Experts of a small language model.
Size: 8 layers, 14.1M parameters.
Below are experts of layer 2 (counted from 0) of a mixture-of-experts language model. Rows are named down (a neuron's output weights, with its number) and show model dimensions 0-95. Each number is 500 + 50 x the weight over its row's rms, rounded and kept within 0 to 999. Numbers have three digits each.
Before each expert's rows: a language model's description of what the expert responds to. This comes from a sample of Wikipedia text that the model never trained on.

# expert 46
Description: Single capital letters. Lone capital letters beginning names or initials in sports tables and rosters, such as N before a team, R, W, H.
down1:558460543538569483542484561357475440449539515416525501493475529543449484417540597538488437531461552466487528541536470521460484462571540503515494571513514591540529440512572552471577575413504486448527439523530484479491326551497511525480456508521486479569402484512525441449520475447425461423
down2:559440409503482531518522463674514527467401604513490502461492505515484457577486516530441535472506481525512513502471481524466480492517431476541561611522428574473429504460553526433566517455467527530439494535441543527507633434533507476566528501434567430464486472549443491554460557368501498506

# expert 1
Description: Word-initial stems. Opening pieces of split words like en-, dis-, Cont-, Indust-, plus LaTeX symbols in math text, such as en(abled), Indust(ry), backslashes.
down1:436488457389581475598554474411556471549441469547478494647454391432549484450476523520439511464476567525469535518498507482487575495525518354498539499548538560555567516517417462488574466487585464513556405502524460472486490479451506534502502500559418480431516494493521521541419495507548550465
down2:367424442532510642508528492627498564415538472488557453530487527484564568479573562531499554426480509476476487527442432465551517483476468521483516525584504466506480453411566444479495502512493479485398447421436465547528514429472527546488471414488532531453474573427495545542398501458531522547

# expert 14
Description: Common noun/verb stems. Common noun and verb stems often followed by suffixes, such as ob-tain, transport-ation, view, head, government, design.
down0:466512535489491475472489578396481524488539488484449500571543495521561565470473460525638458503481476439524434488455566572577475547355437520476461533547510473489545445435581483494437512503401503543485457540452442448531397533420542612498463452504554524518471500501485481540461475509585492617
down1:494452519519455479451550520500499499524468555539602548420479476456518547442545516559540427563460467426459582479553521505405489556525467608513519472485500449488506509505446430500504446506483502594558560496474554519447705403483420495468399549478571512533460531437532504474523481560528547491

# expert 62
Description: Articles and quantifiers. Determiners and quantity words before noun phrases, mainly a, plus other, two, several, many, various, different.
down0:450499421527531511522524574488516540557460422499522468562515571406497562502505531503445494497543416476454509519514419464453557548509603598489566544546491507518565393490538492444463461483570530461549490453501521531525657482516528494421531560537474488433498530436458451534518512482401419371
down1:471484517559509546534534362551494490459543518475491542518627486518463466492466429561474399476513524510527490509405479527502481516525480506536483527447508497513458540437568459492609527484450532483556519473486480490561478542466520451594487506462464448554535502620428437651399542522537616569

# expert 21
Description: Name-opening syllables. First syllable of personal or place names, often Arabic, Spanish or Malay, such as Har|zan, Al|-Adwan, Dra|ke.
down0:445428445554521544478498443765524512536484508481488529518495548406521574466495462477444468575526565442564448567477505544476448443472495506463505478463491520502461463523526513547504545537505514540466507492420474434529632492471516526557603428506501488447518548543472559479532462521498500441
down1:470508537509538448503530502563435423477541446497567565484450424556480480539476551570532458512498535458538489470502485528442447573457477556426489562474478540438587497468509459488505559377503543513577561529527545497452596490531499513517663489497452464508475496463428550626447506491500618403

# expert 25
Description: Table pipes, nationality words. Pipe separators after numbers in tables, list dashes, and words United, British, American before States or Kingdom.
down0:462464565542494439587485514387546558444451421573454437514571530577491549510393513487525453409474458478531471557475568561501545478500491466450489463452531546496448426488516477482483608385416482505572501563514487445472441508453501538433420490532444490543548540493446503469530482469373476563
down1:551516502547510477481554462430492463531557549468533527480443556511482478458497582512534443458461512506440566417485461544440513576420526582551520538575500438493500517501496501482414521441568553438513525524498456452497416601612522433488450473449497461430522471528475461436463493504465549711

# expert 57
Description: Digits and place nouns. Digits inside years and route numbers, plus place words like downtown, University, School, Battalion, such as 2|0|07, Mc|L|emore.
down1:540528469584496478529539452496563449523625446531546516603548500565511465512471420507543493526550485460580385513394511461523507453512399577503540461474516493477572528417443465439505564459489503514533569475581544530523568448536521401445528544522463510426504499563492567471436469531565503605
down2:466399490531467561441487528557483409497498468543545492530631508474474534415533582534514550459522472532447458455463535518408581536410498442506546541518558538404466502463476491450602490513502503512485572460503561618429542494496485465481467530583467442583611527573507431503440454513559519500

# expert 19
Description: Digits inside years. Second and third digits of four-digit years in dates and careers, such as 1(8)22, 2(0)21, 1(5)49.
down0:513509505440485521465459493505433519563535485492472401513568571451536463502524545475522486553469542504503522487558395524423583546483442462408535411532485470402441577494514523540466583500410354491463393544431552483437509556530522491436589504498485552462450496552534526522563466526432553570
down1:540447507498536438461560598553482467539476472436550508530544491503579517479504385478437537421474501438522425482473539468509524437507466471480525497474596457524360466512531557538473440540427548470461580578499497584538495493493477545475514480565403562507468433527638582515498422470546533429

# expert 20
Description: Article an and adjectives. Mostly the article an after is, as, of or was, plus prenominal adjectives like main, major, popular, Royal.
down1:488579433491551528587397461569444529494462474510442510463487432532501480502531508438624504544488513412532510571537501470562487565516514480464483572420485458538470453558561533433531538572474405463477558449566475501455502536416482557435405509492428526546482523537489486503595493489573557633
down2:580460507452466451460477481441524450586460501444499518524549476517469450669465472460533468552500510447560524500551558465528421413613544488484544531532457508508524556527447694554564439517490507525565471416531484463551505519494503447441432480468458488477447507424500492488565456459490463446

# expert 15
Description: Single-letter word starts. Lone letters like f, F, M, B opening names or words, especially in sports result tables and math formulas, such as M|oolman, f_2.
down0:544436559453473518445466503316500423512542481407474497524457505529470570532465439471531518487542495444618532518442500581556482487516485503497479495526517486520524501527483525429449476550457615556434436495456494543496341542549486445500406530543565527463525509516570548468562501483497423571
down1:489393607525442544521555477558580463527480509495607471525540497362568432577505493547522482566567475568448449524477489497450477413487524490509527442535507521458552452488552389498513493417544455610568413490545559508527466530487576529507492527502469470374444500456522568534506495465474482488

# expert 6
Description: Space before years. The bare space token before a number, mostly a year after a month, comma or In, as in "September 10, 2014".
down0:476504502511463567488494422511503536578540423477505560523552506493415504515441535458432495437538364491514541584544505527541488510479589456584463424548499525456537485559411451495447487406545464523589511400410462437608413498535530568506415517495547450470433491537539529562507517526486439517
down1:534427528497557486506505398432493527532532514569511542519541537470590449373488544558477468526450456504558417589443493496463581542519503495600430523533553523465573495542494461425546533448488554595512496559539411442583548480481522482536395418491557513443450536441519411523541476565521481497

# expert 12
Description: Capitalized word beginnings. Short capitalized first pieces of split names and words, often in tables, such as In(grid), Be(gović), El, Se(an).
down1:499485509525506497489482494628476528483573517465460473415435538512509539563548412404512492513523472548510540451512464473509401352473410485467493501493486572558467432485491531391552530437480388471531523565474576513431611484484458483473427470569398474494545491504495555507513527415455513454
down2:467517556554528529477507449505525459505459494469488440464516559473434534556536502499421479554377558438580490541508542544493534456557535475512517492474529480512568432516539553449489475581422507490478453541495511512530455510479640543548468471414476386556509530665466490424460379553508420519

# expert 54
Description: Currency and unit symbols. Symbols before numbers, especially dollar and pound signs in contract or prize amounts, plus degree, prime, slash, subscript marks.
down0:506550527557511486487526524483482499607533434464389527389424563417522527515441432489459519519525462396501500532478594599482420469498469474498466638515433528494489471458468484509513531418472506581477558506509468422482570482491449502411490455413488489479544509479496413570584553425513551496
down1:516513411506514523536449502424362501487458453517447554611524530474514477495523529348461546556487423562489454549610487469521525480526534460528553463517596471508473566510515521485501531483554461497461587558480544476472471444474579461515414533514464441490452451516462509473549424571487458646

# expert 41
Description: Concrete noun stems. Word-initial pieces of common nouns after an article, often starting compounds, like fresh in freshwater, river in riverbed, water, air, road.
down0:445560502445476517514465467413473501534543607471503456486514492532477544477574493453535508453408476475512534549491491541445437484488411491437506564581410386522486570529460489473475419531406490429411508587350587443488501438451553454505474530408533476565533527467467496571513497521521543483
down1:562570455459422405523433536237466470508536481479520499500504534477508516500533506477494484479461513542501490485449483511525513469482474460470502489472446547487502528549502511466511503533562460477477456503470512486511262563461507537551489472514469458501500536532452488532479496542527517622

# expert 34
Description: Digits in years, times. Digits inside years and track durations, such as 19'8'4 or 3:'4'7, plus colons in times and year lists, and cost or billion.
down1:396511463409433544448485430425458583481537501501504404551493519454529535544498493415449416561537501606543564600512429472454489547386546385553551490486554464476511513526491480513496502507509552443545501542566526533513471467417568548435446496516508481473474485457471504525443441628464462502
down2:459502522521535455469495479460526539582525503619385436472475608480478529560516490469543475485536413541500499539586544456494524513567515503384504439503519453450545439521514512518450445559442454543566493394605406551489494510414557475578415463461481538547482457494540572416495461438502459479

# expert 18
Description: Consonant name initials. Single capital consonant pieces starting foreign place and person names, such as Z(anjan), J(walapur), Ch(auhan), G(ulf).
down1:522462633505542528485434507335494536486467434483530519576487574500569538522507496541563411483511482518528507587524511481488480479545546474509531449565580562501520564528518454598519485493488506481520553530491494406506429518487556536477315526535499586467463514516505442408483429474558458498
down2:494530454440529390577504560397436458509492494525462531532544536459621503493535467534541504481553553491544514495530503522478485553460456527562523514568547457445479548472514462498526509542550490439560432562470571443386387529504368518415398519487502509562446546454529416523502455551472587536

# expert 50
Description: List dashes, first names. Bullet dashes starting list lines after headings like See also, and common English first names like John, William.
down1:458492487505620579533455452607540538504549519563569562532503534497562532471556504534521432477447548500564430504491484504541526421476499471503448460506486495477535493520445540451504598465472540516404499457412550542501676492479525499522626427470475544488513566475449462488436493445516482376
down2:542540534534514532494421472370547537468508519464492532497406371507493472525456471469586534392440558506499392529463490501553471533578493478492470490491573578507489516486608477479511437529494534425514547543493417430557503531586502504516399443501531457420516601431492511536536593522536527532

# expert 52
Description: Role-linking as. The word as after served, worked, known, or hired, plus other linking words like is, became, including, such.
down0:489502588592479588578521513565563553454573518501494445574525506427484473551566472439504563503460564507531447512480442477532601518411525453530426448485381519499559417529486503548470587430533482480468515482436480463561510471462496495484527593418518516542429489515431593554508542583533483578
down1:560502509478575466499525458447416432474520608527503630489538492529538494545472617585465520611554481517404545419514455517447438581522481525436535524472542538435549411443469476513467510444522537474535545480456557563553454563468427496562480456553531461520447459523477485463487473449424469586

# expert 37
Description: Mid-word consonant syllables. Middle syllables of words and foreign names after a short start, such as l(oy)alty, trib(es), Cal(c)io, R(iz)in.
down0:509448496536595512502492561457451451428582444491482521509544523569579491541480446507507509464565560440455503551460460468436457449496523443477478436492483592578507400493496506461457617446520468503410447479567426475598444548415421479530374438501473472523439519449521445424491454445518526515
down1:507489430496526505475490528396451513411486619446612437526552521586486504555406428471493524434488593466494467475498479537539470530490493526452515452496419454524499462553475515513387443387444539513419536563567582445512480511477500564566508561455531440528529429455440432483545466516429520521

# expert 47
Description: Later year digits. Third and fourth digits inside years, such as the 0 in 2003 or 5 in 1955, plus spaces before numbers in table rows.
down1:536518438535461491503486424616558491377486611540475520553571472522565465526606401512539452529600492502489528491573549415507482420557531507448469542471401501491478561487513537459479515509448481540495468408515559481545560534519551479567516557568498514438609566533480563480480515462574530509
down2:494570505551412427499537539478465509499601493545510481430559439474571579463517552476491450458506418582518491519530428479521483447481442412514538496444417546572447387426458470515527474529626460471494545452534529455528643541538519537443566508546449576498521526478504518529501504404512469439